Experts of a small language model.
Size: 15 layers, width 320, vocabulary 16384, 31.1M parameters.
Training: a variant of SOAP for the experts, 7110 steps.
Below are experts of layer 10 (counted from 0) of a mixture-of-experts language model. Rows are named router (the router's row for the expert), up (a neuron's input weights, with its number) and show model dimensions 240-319. Each number is 128 + 32 x the weight over its row's rms, rounded and kept within 0 to 255. Numbers have three digits each.
After each expert's rows: a language model's description of what the expert responds to; "gets" lists some tokens that make up at least twice as much of what it gets as of all text. This comes from a sample of Wikipedia text that the model never trained on. Tokens count by the router's weight.

# expert 2
router:135121117087136142162121112130146089115098152089071130113158145112185093124162163084084126110103121120164195137066118125104133111124086167155119027102142132104084134158148134139093081092132131120150163106130169160092141097131158160135155066
up0:126114138109120140143151054189132146069145124167110152094151087149173195099142121109123087063111145094128091169062114141094095123142149125167128093092120131148096124130155143082111165136137182150117146146079108064136113119133109111156120116
up1:141123195121080127156072152093077082105085126141118143120166120095131096098043135120099098139205110140140095104109141061142122183158134108083095167125141115184117119142116097090104150112155117128146084127199139136064149085144130142181136129
up2:118169138116147089086149135087149187132107088214121111142131084126115138158089170093137114154121101109118090086126143143120179085192187142098112086119077157153144138111086091162132185157147100141112148114181144123171112120186065104121086133
up3:111104126138088110100087050126044111141099159177071129088138144093138172135096182060106134172062141114101150132156119048112109133177142109115142085086133150086127167108144144155054143132106089113183140099103132111141127127079120155156128147
up4:136163109169193189144102141106100106134163084102134107163070094157148187147156071150135137118145171117077096118131079156119103153130169108098134175128148128125132088134108106149119143201154072154189112124127133066119140199129110066179143161
up5:162130121167085132111111114181109130090151136098178075168102104174124126138073125168154094096125160107151101121136123109129181155116133126123087047158079186144141096138068125058124139089125122117163122186174075085098148092145135090133105123
up6:169190104103157172076139065166160186111093130150188114193103117136038188149146107080148155135107121115069088118133113120157176204206060120175100132164124164056132166129113120087084105121135151178103111109137142108137144132153102141092153161
up7:149163185075088146119088215119088135129116171153130079118147108192119148144122077095114135131156112132142142132078076057087145112117105123149101120156090137119115126109155158135156105129078149099158117164162065089061127151099097127067195132
up8:193164100148110157141096097118136100117161164177135017124134060144081083187127124124142107111172108071148183174156163145132155127117156083096113137105151126123156174146135129069080144121140063125136119198088096072151140147134098093166108169
up9:112196165181194194188121180134091090127089114201128113129135115112108091105099127128134162123154152104123091053100092106103099176118128115137127167102144113133129139127114152111097203149228151140147120119156160182151112121128136161095083091
up10:130090132142124084118102159150125135109088153154209117140115075160099130189141106130199156128120071118160106097115112122114117087116150078097098135074154171106100164208108141139073096145159160114092129131106159092094147081159115177157107073
up11:168110110122120163081093124130085157137156111175194119130122135166128202135148133106172106129168155110109104129119124138085162191156124117127135136123090170150136154139129096126130153144149130129113138170099125136113142140114059190110120145
up12:119159144081096133056080084151126119115145151152109094147054152129064104098118154128064135138182135140161140114129169136117129153135139085128142114116105094118097168110074118178113138085142217148118117172057063172133180098159078115154112171
up13:112120089104070136146127077170080073094082156172122143143069148176131110179087164176192129065149113137103183076078108100136095178144106123128098151104081102143142153180075090151114107087137150139181108193133112122176114111183116115151177143
up14:195145151169107153141079146127064094152111123146145108178148114123159152134144132113134187184145134114097145115119132147076143132151148125110124136109127096141111218118166141109051143135114115131129188101143145157167119140175127083054090168
up15:083166114118115147075102144185133145177084082146168081113161139118167142148102176173138145094131109128124106157152109109068096110157052106116176125085131094194128132172074062137104139120075074202096184118088127110125109086193156140120144071
Description: Table pipes, date digits and punctuation in lists and sports tables, plus country names and prepositions, such as Russia, Mexico, over, with.
gets: "1", "-", ":", " in", ")", " on"

# expert 15
router:118090090125154076163126131058129118081095056077173117124181116100208120134119111112071100130120157099187140121141114112092114114147106134137116065174086154116060115142069109131128133103155117129078107118115151146161095144127118108162130157
up0:124130177131059151104159107085117119113105101152093079123171088136151095183115104161150125127125151125161133076096108122155091103164093121069085098151091140149158133135111144141063108144168110185150173181110134151100135108114134154114112100
up1:138130124082129164075086161146120210129113096153178081154150108131127108174053110084118146060102123113099161091142146119111188108130088151129094193147110084120133125116131121132131142140158229174079076128136128152173178119121135097078112111
up2:159092121115122158191095087114133135138115152192171108136107118122146193184094149215135122092115146123119138090091147116087139189129077157156134146118117102106189126105225167151166107097082143175137101103136126102103139133116080093129067137
up3:086083132168126170114189138109077092129131134141116114141116104124088128132131157074160086153214143125152153143002095105150122125127188134107103182074136122127151075163092177078129138188124187173163141099143175090150085107076070123137172057
up4:116086144130151124150111091126131062122126157098229166080119138173127137108090167147092128128147161130147135078067141128088131138192104099131083101109088134148150134169150142053176122141174139182134091149145102136141155135134080101115141070
up5:120125118091122150078104128109154194126135119072153172121197194139096187138130160063130132105146083134129124129127117090126135117141082120053092069121127201107150117167112130157110153098081143097158096117139132132078118139183164063105108117
up6:102125045123107144121107178082150122085124107121121141137110172142114128130127211151130106115113089114156115122124184126135197098112110118136134141103150088131108116105114087172126123141166128138130126155120066092172147070135107111135030158
up7:136168101139086150128147175128117133100141135153142124131112135107168141109101077159181119125143163134176087058139153118104081172171111113091141208041122139187121144121113128147084151072181133147078111132124128134109175079166170158152172188
up8:133120076064106155115088112101083097116114114130097109154119075141095147130108136114093111088203105119145143110104166086106156103088166113086144084098182144146184136128170130110126138083212087139154113140048162119109098195109060123132153138
up9:095107185098122151139112135115116161141153140117122187166132138150118132115098165148220115150182124107152091152142154130096102113168119108161124189128085121159108118162099074117118157153156143088192134143131119146105133101144116100120119121
up10:132082124066117117067121103113116099158126166119099100181085113107147126164155137125154154164144103099115140068113125132100147116149087138106091123031076088103137147064098175180148065108106156143153062162115159074181118145129118130151100166
up11:139138156134171117133126106104171149075130165098162128102155134125098127109119146112085160111100133111115151154159117156068139098120143133114125120173098197157148106166159145095126152113135236124139167130145136148181088081166058128115114090
up12:171160134089099104117094137119135156123131138073164144091164082123090182147119111201145144123127091174183112090169144167111149152155123173084091098068166141129129123165191152136106129176103195080168104209076132087155138087122104112180186153
up13:136121127111152131098088130086071166116168102132105132072135086121083123094112118134128078152049144094143113093152137105074120097186175130140149169143090104092123171154121190123130149112092050106134158129111141110142157144156065107129092156
up14:157088178140171193121144184153053139092105107141148167154116059161144145164130118180192096161159130107137132113149084051094135109107155105120095092129083108143179148144098122143113090110093089142105163129133167160146163112156095077130072103
up15:184165118210071148066128185101129134135148118170155153134124088110134113107117162079151145119135120140119093132106142106098136191113181067129127135128167136123135162150164126111132092114138151085079165114132053047142100110108100084124143101
Description: The list dash before "Died:" in biographical infoboxes, digits in sports statistics tables, and adjectives like professional, international, political.
gets: "9", " a", "6", "8", " an", "\""

# expert 6
router:105130073121134137139123136136141138163112116121112079129163149107177133100131137141068104147120145142125118169206122164132128130142133146122189094141169130071122114153166123131077085109171087125082142177149078102178137138117132122128110176
up0:086145108156120147123108082108159122208074129119134073146117169195163146131048125109096150175135208141199117096179162168104163188123154036145116076164140119178176131120167141165073101090194133125155125130111157124116109110110164122099120127
up1:138134213126131132112128107128127074140093101171181129094137102143105120103110062140130137096076122090144143077066092108107104146150094172157136171103123130145142202095117195129057079154118177124137169091157089136137100105058138145168125113
up2:152160100171123162124092140093058133095097172168106121110138127065150086147146132137086155127139089124186163124090145122112180219112103136117111154165116082146148130114130151150092133113100146181049096116121099108126130145142164108135146095
up3:158190139154134123129124102157068074115069144150092097100102083130077146162158201122123114149169097106137101121119110135098158107104088141150122079133150108124132176117189125121105104172177135113133098106117132067144080116138150184166151087
up4:199167126074088137147139079172068119132120104142147155167050096144136198101098101108185095074177120121152112131087133117122133147114170119156188040190127166149195172161097119150078077102193108139136135187142146153144157099159149097114106081
up5:152106133169104119155141053130170151088084099162174090184153099124094109130145132108175159137133140127088067108140150096129192099070120165109074148140081179099077176151118145084118087147164165137167121135112181101114111119126149098114135091
up6:116173106140155103076092124084080186110141131110122092132098122114140110137066126142105137136105107108140070134122140117132153134059092114118108113125184123140149206135191158124087142149047114109103107150172102014160132119150157124166051144
up7:128147096077179136137093096168138161116120078134100093096080131061144154195094133184182120079142151151174141081096142179138183145195152113110179161155197094169179124188118116103132125144126146136135170160181113165064110114061148178161075164
up8:088091136097115134132093108085140145155091093098093100159099087154132154100183146199136114149088083078223128104089112153110071089130167065067123164142117148119129141091139118097069122140167161157134173143171132106105107095138121150066108147
up9:066156111135138145155104118089127117170068073115158133162138085099129099173141104143169160112119148166139141107149059114102112133111130080013136156158065106113139180124188150127092178128168175120084075123122117134127084089178101106133118175
up10:097163089121093143168107062110091158171141074117121124108118131143040127172065191128170148065194114095139191115125119170138118111057075089146118101114188141109104115162091157111114192122102120152174126113104101144101104153172116143151146136
up11:130160089082144188083110139176116114150130169135078123121160113151105112182086118092102113186161145134109103145114148105146095110127133073088150138123095147058130119155119066059118113168043085249115134126109123148165141141110084145069170076
up12:106102160142101148146131142151101164110106114123186093210137112173087177184138114168139094144099131100144116116152114092146156120144113038120129141073177084067125080093170176112092089134108146108120125112093159171133148124090141149124105117
up13:157113132134129101112109076085097119021080125147136146197089136160125200152128118190125128123163159108175111140090161153132151167129156113097142130132129119146151147161168114130146178122140150110163131130172131099183155142127093116147057147
up14:110115094156100153094128071150065116086120126125137094165073180186105151120105074141085120106155116152106161124114093139124098124116137153148165136141102145129160131168164070121016075147118182132094140198089148132139166150137182034101166185
up15:134096144162151168149095099141163140140060074066102146097197118129116151142100117150116158149186153114121162131145144082102081158168160106139146192154179106125088134169126142164090091169127227115154161103084138133125151135070125062159117206
Description: Possessive apostrophes after names and possessive or article words, such as Williams', friends', the, his, her, their.
gets: " the", " ", "'", "s", " his", " The"

# expert 7
router:088088135120150109172139165131184177126215129091154174125175099105101076114141111045152157124125158109124104089106111124103125110131099114131081112116093115117066144116130163153183173147133140140131133027121187182074144112042134106112142151
up0:150067112121152156144101118105135123138082129100135192116071111161151123131152166163134131140121139103127161126049084172122109125113113147159044171152091119123152134157146150111130143098172173147144114195213127118156209156195108098174167116
up1:117190138160144071070161073118072152114098082122092122170125099116129127109013102186060073085093138105187116153123130141120169110148095124114148149147131106077163119111128095124131105125128108179122122096124083116078122170120129080182135051
up2:174165145110095095127075157054172085124160065149096133170126061183112158186101118121116141103156087147131191088096087170132134107150165114115171138098157096163131158113144126155061064142141172153068070168120138162074125121146077133140146155
up3:200105121095185122074106099095161145131096151127104103156114119169117141160096189164202140106114087147123129063083122066150082108133156171137227116124068130101124096173110141148145098153108084143208094118088130181115133135132146115137043183
up4:131148133111122162125136139119092181078110098158081094146109162173046103145152135118149128149060110113130168063123048126113130192116099145085068143110082143127129145191071117068173127135156177121086111109118170098100125090093142140131113139
up5:163100101161083156119135076134112125155064134158173144068182137197093211131128107109155097159121138115109042094138122137090169115120112125160117112096113165082128213136157077085156077172163166164081162183127094103153155185174100196085123136
up6:104112181128155135161096119094110096139135089129160129134131152159120088147056081136100119143110101122155086124089148107115155145142095114114107138170080146101101129056078154139153093127122165182174181146145124114164115166178103124098172158
up7:129096154105125134163121118122106134140068102133159122141141106104107096184136132116141087126155069135088140161090107077114189126152091082123154134088167124172082215116164127116141174143120175095127114169152143147079195102071154146068186108
up8:122126158084100154100079179123111107108116180152183175060133115117100139133178132165084101146105058069065132146124137077134173162072059053109122091174096149075103135141159085153084101097107043140153151100126157098088167132149112149145173127
up9:105108130096097118109088121119085130149073100172156119096159112101101137104141109110172150084085102148164152169148138112129114166113062069076132116097074118101157115125128155155147092125173161172238136093112153143147185171071059090151132082
up10:138099194169158138150143123161098155178109081114152109172079155159105142147102101129145152114150144164151099138135112150093136132167136155108090082063177090108109106141165095126167118143099151155093135222119078138098200112183160065087126115
up11:099156146113130144117110102058157131134085183150147113075094133145213081090137075124094137108214101128189152198098093110104138142112127091102140094092162157124134111170117116127145084116117149124176142127098135072146119140111155140121174087
up12:174153144137099122123125169114111202139121131171141082131135092213128099093140127156115108145159102135143067128149120089084086144087186124117107140157122148167112219082172119155118160153112162097144139091137154095115179106166137122115128163
up13:082134099155138107150143165166136094142106101174116118111061127154107114162091201115086071138170132122168156127109176110129146151089151177115176131139146187151082127157127126102162132155090173168107171170132146126104071140163169138083114094
up14:141047141108129186168146119114117162140097150095163094170123076184157087175148132086186121117092127132130080132106103063122129134111086097143158147127202122111154135099065123121150120169138092105098145114131141112154213086167152156141032138
up15:099149179157141127144099112077105169112147094094157065057124098116162100135101165126133092153195129110138100101088160093124191169165094051075086202168144109138161091148107175095156184088124078142083125151107165154095138108137079144138071074
Description: Articles and the first letters or word pieces of proper names and headings, e.g. the, his, San, Los, N, F(örster), U(ganda).
gets: " the", " N", " The", " L", " S", "N"

# expert 8
router:102149160092144129195123140126103103102146092164094152137150144131167163117108104117182115140141162119129132072150089100123092056181126134105124140195168140156045133110046162157104107171133135143115115121175130088161126134166209139138143087
up0:136146195121109131152104053044115118138167106085111068140151136174194107085190112188187142115098131145104093105136117130126133116145159101092107130091149094146141167194083099050139131135099117148134074095110127084120158109174121159148067164
up1:126126103130082177114099157108119110114057121134142135152116095077123106113151074130153192133113120150179126075099100062126093154174145093145121132147092160086084103137118124155026143117124047194152109076091133102090165117152103087176150108
up2:174131100118145134111157116055148161144095146178058126185154070147163159147141113121156130031146166120126124128087062054167125108107125123107125191144133124166155137159185109083151145156079097177133154129081184049123162146125107080140073146
up3:130148142135127147137125107044133126100173088102164141133152149040166076159147132123124092098114124115102160153149146074115146104103096117140121143155120101105161119116121177105080086114100125118136142104112144053167178189071130090177177172
up4:145172131090160150074081143115121096110094132141132190120181123108146159147162144153139105154114103114124069146043146114125132127134076166094062142091152182132040101135091112132151142156092176158158074147101182136172119144119158104104127118
up5:142155141098138095069166100105129100142146146118169121118137106088130125097139111136096088120174040097159170119114158101153132149146128126099145154100160123114124173152140116096097159148052112116183097173146116087032127074155137145150110146
up6:092137058095069194146154088137132118185102142140124189177068083148115139105088183098127107147116131118146141163084118095133119115174078088066183081152128170124096158122094161061160129106153137132141106114073134149139181074140153087146163147
up7:089086147102165126127101106145112081137123105142146198098122165064115110194126193155125137159137125128133094102103099177122161154124104138129194137136158089151103125157127102146145133118128127141137125128128138120109156118172175150153102175
up8:167118137108152147091132100174071132093151043155148116142137168229099117112125115126114125106152143110188112133098087131130122160104123097137181101175124112150109134146086145155112152117178094107118165139090137099143121133152072074112137118
up9:128098156139083051112118178145120115156146091108110189092123136115146082137092096146163142135133161143127157069159062112102125123142149154103137146144114163121125151155198165129095100131131088153118128141128130129161110081125148140146084168
up10:134109140140071146097107128105120094099152138180128079082078132111115104102122149145124183115149134073112171149085102148122118143166095095116102180104119156144169147165049145130116099134088136190149209112100123152127073086167099173108100172
up11:148173145107152169107170114177142145074161052124158137181207069162094098197129114125120119122142176114113161083155136104146162105141161096084174120100121153130140128117116220091112180195086167100093132113121066106180162131169151176148096112
up12:091149138096158173122105149126139121150114116115147114090159146123186156099095101135138151096110138139148111122205140104131080126134075148169143101117101144121104161116131107096096119171149098154081139130167143115164225153116119056149134187
up13:130072100099166179156133116131140133122127101124191144123090138161079180106211117115176165113096154114108174176167144100132149131169127105110038146111104219192129173145128175144094130102106149123119139119081092055119113109122132127105183121
up14:122125144124144121133170135142143052087117135114128141174093091114143074130146134094141096131114100154185078170152121080116142180112108134145127137081185128129143110150105143094137192149078074087148099115118105162118142166120129080107146124
up15:153125147136093125101097143114116130126134128205139179097127124132122057175138125157071109150106105109101111095089138083107147106149106149194135165174100182106111117170134173131154095085155123145112128115220113124141151093139088129057075087
Description: Later pieces completing a split word, like imp-air-ed, conf-ined, unsustain-able, plus content nouns such as aircraft, wife, gun.
gets: ",", " of", " for", "i", " from", "th"

# expert 5
router:158100165111128113159109159130161168117154115084115155133238092116089086139158077039189151099105164126133115079091095118117102117133128158143104137107058137162021133100058177129180129130099123094149164084160137151133116110086154117111109129
up0:121045095107086130132114116146094158100084169145164133153121076137102143095132182166114115108077166136133112139119174178117215155137157104124153129102050179089125115141184160069107130056116139153148130179146141116169135162150123184180168131
up1:147139085087099142151079142125093094081104109146130045056125118170138077123122156104066100182133133171134154065108113128095144108138133145101099128127124129109093126118128135133085165153194181148111145096153169089115103121094097141139137124
up2:150089111121090107131159115106141074114110143130134131122150160136127181103155151115122127127133154090135162164139122122109071113138114081125143112051166158108113159185155117067131118116178162178140117106072130172126161117170116136164109137
up3:159171107137118119170102124070099109094144170096130090109112119124159160117076139162147184150104185110109089067119042044132111105127141141021083160124112113081115156142115112129133127169140162169129126134138143130145148164136084088161073182
up4:164135093167095134158118112131152150117052131137148080160143115129173141132127081088155146151111120069139086126107064159097068109147061136120121104161098097135172170120233077170054080129131128195072136138150099165119147150160160135093146132
up5:179080132095128136138099145153009147110104190148177109108153128123088133143102182174141117108190061170143150170165107126092086132131091138083155128107190096107125131124108135120106140119118115141129185155010174151130177122181126090110128132
up6:114148133128099130157158085080131172139168119144209096134114061153080197132108130097055051112176121102145077135182142121107124140136030151114129111110113134126097139185124078135159126185067179103125165121139150163126163156097146097141064179
up7:113178148117080142076155181054107143105146111137096048104120095116072118179134084128138080150144079086196188131134119097124165126176066170103119131080158161199163140108188189133134075115102132171166146076108161113116115124121094111186146102
up8:122164124152109132145145136113134132131118144209115133182135142091112111162127150100153085143141097096156136086100121107131120143116147119111208194161112115145121106154162170116189168155129163119108139127104148101173205122143098143150178123
up9:149115150083121134166117119152117107127113177118140103174119079063082180160093137138181068116216091115154185132095074131133210214107156149129130099125146130096180179138145151116130117090163119121126133104172118088114151157147105161087135160
up10:144103118149128139093129121101105143163130110139152090182159066158085077145075135162156101108137118135130124093136162086131145095066158117156107121157175145117111184084104116096095156142151115157115102110142090114184167148086092171131159176
up11:179072131122149141115133121180128130137097135117169130118140079129119105173111139148070097153157097104106226127128132119106111158190134138092102175155134173154118113134105166093114078099159171142089102150134121045126160160144154163096117158
up12:067144127157099198137122066093126104120081168100153122080093068160109130099095147173129159084160138124144102080089132113126065145141136102114157157165096128108120120174150116130158141103098153136122121126087145102119131081193138115093148096
up13:134147098120144111175127155098071111181086072144146129199151129074127096155129165147098128057145147091170147131105143096119081142162149069122164128123094121114132131183136124099152124064109160130103125150127126161100115118095103160165052161
up14:129158108150146154157105161095112107106111148094091132251093158086112117092100147124123088103118123088149091109152194131102138090120130095105105062144184112180159116117161199126142099153119161163097100106107173157097108132184100137136094050
up15:166124162131122128150081110124099107111130143171137093131090096146058117199132170121135105102142143113122104111157167100141050112152149155162109126129122162172174147126116150112095136132193131134157125031117131099122176114150107173159112128
Description: Pipe separators, commas and digits in tables and infobox lists such as dates, percentages and results; also "modern" before "-day", and However.
gets: " |", ",", "|", " to", "4", "5"

# expert 14
router:205106097160068109142191085095123075072056156174166134113102157116135104151130097123152071133124126099125105157119107109117092107157162096098172077147188154086073144163077160124110136126099187141100181162149112156084143165104171104088134160
up0:157151133038167106127129165165136152119152088109107205106135107216088117145145156139181161131073177115150152146126143107141114101119141113081158146059135132151149116149112104125173139171096113150108170195100079141112147173160148171112167155
up1:172142135100081140127157129161106101167122116120099072091135137185114126151105139063151096053158132115152095095154133101094114113154114167073157176152156163140166183098158077170087196136079205111151153113127088099088143161090127126155177157
up2:162098102184102129114165140131171104091132108218106098125158072171183162122137129079107098103172116150148023110159104124150149121104173091073173134076167158169100093091141139153139080135135111115092161119133134165131129122186095123142111135
up3:087111081151099213163099120113102176084104129171106209121134139165137101135115157154121204115119120125138120113123152070106102130127049097155150178056104136167163164141138150095055168092092175142126073132155140171155139075164125186155159200
up4:056137212108101125158104071099167137145121114134153122171154143139162117179108108203134137131118134108146086210165136055126119158144010097112114116120108113178137167146146127120129133146144102119198148180119113121091123086159184106119123147
up5:096094156106117110149082121146111129189116184140135147157143120098149131117116122103145100152076188116136149099149137095140085102095165166133186134097102151206131176083127136136166108103057117123204171126123116140123134088149129076110138159
up6:121115145167130061113190087112107060101113100110161107113121097135136151168073146139118108083192099127105143108167098135128120106139159149084129114068155111122090126158131093142182111115132070131146106159192120106069111184204121137118122191
up7:183085086085158130119096106176164088112120091104110152116212106144122139142158166160102165114165110161140113102109124139105108135096121103103111129116124141094076144172057141076129147130108121135148117116085095144109187060146161117091137169
up8:179134135065075180122132159095126195110145058138113096101146085177101123150100117091166152124181146103104119073099122107110114164138130135126092099101110102080173160145147109180128067117083103112133178154142138110120145085134084135119129178
up9:095145127203103131136139112090112058101108113106138133140151092149129116141123122137106133154160134115131102116134115122113135064168089140116112149100126111094121167167117143109145152142111134074096137218124118144173129045159153127097099162
up10:146155120157162182127123150101148078073135157118098168211130179115146101107107115130099110143085120088148134161118144138113127111124134148157136143080093175196139132197140109109110150106162109141106126179122152087162201198081128115114180168
up11:098094113159064174128103072129139122054132178132108147142139112175032146108112153100137091146149119164131152129159142078140120130137095189116183130080146185146072130109095080144161166152181158104127116153101134092128100104125098056112126110
up12:082093077081148166096158117090123076103125084156130109146116109133088159109098111062170077113168115125182073080156140087128133139132126092117172084112190156172145146150077132131053186121110136136047122135125118170085166139181143156132171179
up13:122125193147108139128125111139109066142099125175054125146118132197090064129086181121167158155107125131114113116155188082127124186123084115121156137099167152119181153147075139105096101132105121118050128151096128129137098128163159124098113131
up14:139159157192110163157123105102100146142088113126139100103150149177111176157175115184147096147105103152114065104101055120117150127102145135140144165074148197177118144066133116152144138148137093052206118137140148130112098100127109146121118146
up15:051091108066124158184143156104132237153067150162175115106162055117095180065124095193142133183139111142155094114079170144136104077130135143119090063115154113125193121144178107108197153151147150123135082109120147161143123109165141161115127149
Description: Verbs right after a sports biography subject, especially was, became, been, plus spaces before numbers in tables and adjectives like political, new, more.
gets: " ", " was", " a", " an", "–", " been"

# expert 11
router:075099121155138119181128113136139140073153123118133165116165125115076077134147154109097087112118167124113096129135168129111100151111131129147146055124080122104099100131149146122139072123128091128094134090119146197123120151089074090114126122
up0:131136077093193171087144166086123196135139102090190056142010065086126156117136113121101121109139143088104098174143108132135133168189205131133143123094115164155144186063166153061145170153047117135079151179160137108191159076149107103192054139
up1:139099105127163131084115134122054111090130127131151087182118161124133090194123123115134122076151132130086071152080149108154138185139157121138139151117180183116112107140097108017129104110207168132160151162117175145165059070133084099147160103
up2:099051155215124099090160080094111157120177128148090115100131092170131128120087105076126070091184120107144111150102159148086122119137100064140162131161130178083111130145069130086187117161136156126150128107047136103112186120162097092125128132
up3:116101153036083131074109125104135150139148152144203121121156085138154145129157097118113132107153073152145161122127167165101108170144108117110103133128161159152134157112108098121107111112107146087183100172077150134126124079158049132138160100
up4:098091106146116128163129059115083157113091122121132084189115141173090101166137059088098170088152097051181091065134123156075147146187121116138105171126105062148163148168116096108098150085124140148082138141160057054154142183154158090076085169
up5:050165082129096152082125093075166101166195095148130094108147098148136127128150140182077112158133096115056095094113205131081100091217098144090103118115165143212120152166081155121117165173129087124155120161130086090143136130132144169173106179
up6:110112106125132128119095147143142124106165181171068164179128086145103187129131142094121099071107106084119134109088090125128118122110113108114093092139101168126083136114129187025133054150087117151166063134160058094116151121168139122135176177
up7:144088158111125149161141175128109131172143150107093149166130116115177126136112111135097144118128172178137144102113097058099077127186101118157177094131129170192184108144148160128113127141113182146154146183127126114130147135132141125096113118
up8:131185149110143111159128130055188157163190120133072120189128098140161103084083183124152105080092145110112123123124160130086114102115135160118130134121069079129123118245140127093121149076124159143134081129167122171072148103151141119136093157
up9:157119115097154119089129134136142174085121098187133110112136127110136099128120118178132119094093206111173155121125130105113142153163068130175141162061110133091083173150121182140071150186174172188149145143135105153116133161150128137097098154
up10:149047154098140152115168095074117093181141156196146095111126106149085083166097203052156100155113114145177096088106107059094108165128117109117119170108136058160124155171164153150101196122099127074068145190149155104068107133124144077110143202
up11:174129135120136174061167095108095127142100154115115172113165111137098149113111134114100104162120189119121082053128166165105152098141161087106104165184101111117080120164166081139130124219139185148101145092166105171184133106188105129099069129
up12:139153063115135189076108124110164112125126188137138072096097168165108144181092187173176166107160071124174076063140168138086130111086140092118148100113127188129125087106109147146087075149087153139163129132092179110202128105148203111187125140
up13:149111195081113153164050137137047115140109103115084166173144116127108142185138115098140117101132110075142139131119092135093122087102135086103145129089160201148134123211147161128159189106123146133107119158126121114132154130081157150109096122
up14:117123135162169108161140139176157108078142086218217101113120128142109147127103190143143081101138157137149079058082087076109082156183114110094152169129139155101087156124121104111108112122117157168143091195143156130106148106104134090148171131
up15:163116150180137188083077162158144131114096192145112049095179136100131130146107105138124155136093112126175126157120121147112155114096125155176118108130136142134152169149107163073108188173140169103133126152151103163115166147141165112161140164
Description: Line breaks, spaces and hyphens in tables and track lists, plus digits in youth-team and season labels (U16, 1995–96) and Slavic suffixes like -ić.
gets: "\n", " (", "-", "o", "i", "a"

# expert 10
router:150150129088130157152172157159129096148073159114105084159162147104155149089100092100158124133149115121171169099108085137170139086171137142121100142153210144164121146150152132119079171062099158088111115151205134095155154097145200186146158092
up0:141155101179089118098142049073133122087123050098091088123158130129109124115114112155158106135074176078107116103101159150062097102137087096124160118107106165182084097153128103087137120197096108113070157138071171157069178118202138168158105079
up1:104124089077112154088190100160067100142146101157129098109069062145081135117130147185167155144138074129163126096170151173117088147159108092112103135124120149124074149092061140085143101141136117129193121136119130124153120087123219072139099183
up2:159088113146091134142131059167114133122130102102150124220182071141158164148141159106100142065117097113121037188126138089126104212112152121141104124155110142125142190100122161133060140144197145160029077153104142127148152154167134119156113190
up3:143159092137126162078141102140164114115093114122119134088031091064101112109136097145112159102122154098176151116140103114134133159094107076148154105146075107164141157117107086111106114113107096098151152156189166122134127103202090187157148136
up4:105048175159160144112128149122136109155168072186122193155134033160148051172096117147112088151171120102106119157127151081102085153122118104129151139164105225167111085138187137132118107096119137126125129132088169115087099169163118140119157124
up5:119128111119115149060131089125090152123104068200124148158107146095122178181137170173107080130153098106144142135119141151121116140150101147165153088147147125189115116118137155124092187111166124107151090068161088094127135107144147125114097140
up6:123133203120105149088131199089108177083131129164097050097119116148154051130097154123096083121141086132163089103123130174109168163198188172098151110139134061095134133159147120125144158145123099164091161118073105122190104171120131094127121089
up7:118166164183048137132154129153072097162096143076204088090156132173164133181089137133091126104149177082105053125071127163123187228109152114087143096178127127086145174103109142101124180094113058160112160133171146117168145120110182136145081133
up8:125146103066109116105085121139081135088148096126129175133159120105117180087113062126100132114116146147092069134183097065139148175139069110104145156161159177114146138136116119125051077094162144120155136094111095102106150125169131142159130170
up9:124080151111104141135129106098110136151087186173116108148116106116146033162063147084154116127105079106119094105159145097118129199174115117108137183097104104119120126230105184138140127074111091167165129136109132127084139050151138121179084099
up10:119139082055144110148123104148099161207093081139134168184162142121100167120103106172136123107139093114137099106146072031132142119189110127076103116090105118090166132138105143092128118092100161098124155170118090116092167130139074156129117072
up11:164105105087107152134115208169168113139116142127130077151124135115122095103096109057096108149149052107107150108164138097120122150165081149097083134103131121116163173120134121115107177121123128133192117173138164100136113015114164144141175088
up12:140167173079115125077089093197041187116196105139194094166135080176099139100131130101193123108119155077089118095162161108120082185121104161142141137099144137186137078156157112111089136153159113115176119179146151079185110146150098154138159106
up13:092140176145148107132090154169157079179142137089140162145142078112078134106147132107122111168140075075113098143149169087133133109113107158149096117119106145168099090108089114161077131131116134132137187121137131113154128146102112089130085206
up14:079105152060120163127122115179111084133111090141110130121123110133110156088093162140102085109169112087084132128159163112157125116147117083117162094098179082146120130147152132085115129149082124158129171143142169083150156092126040062193116107
up15:158076139116074146103134178083122094155162142134090073136129108141117145169087100047091079125128152122103127104100073194098171124119164156131167142163082149087153114106130107124117155148198144127197072122101138137178083147125152212200030148
Description: Prepositions and conjunctions starting phrases mid-sentence, especially for, with, to, during, and forms of take, such as took, taken.
gets: ",", " in", " of", " for", " and", " a"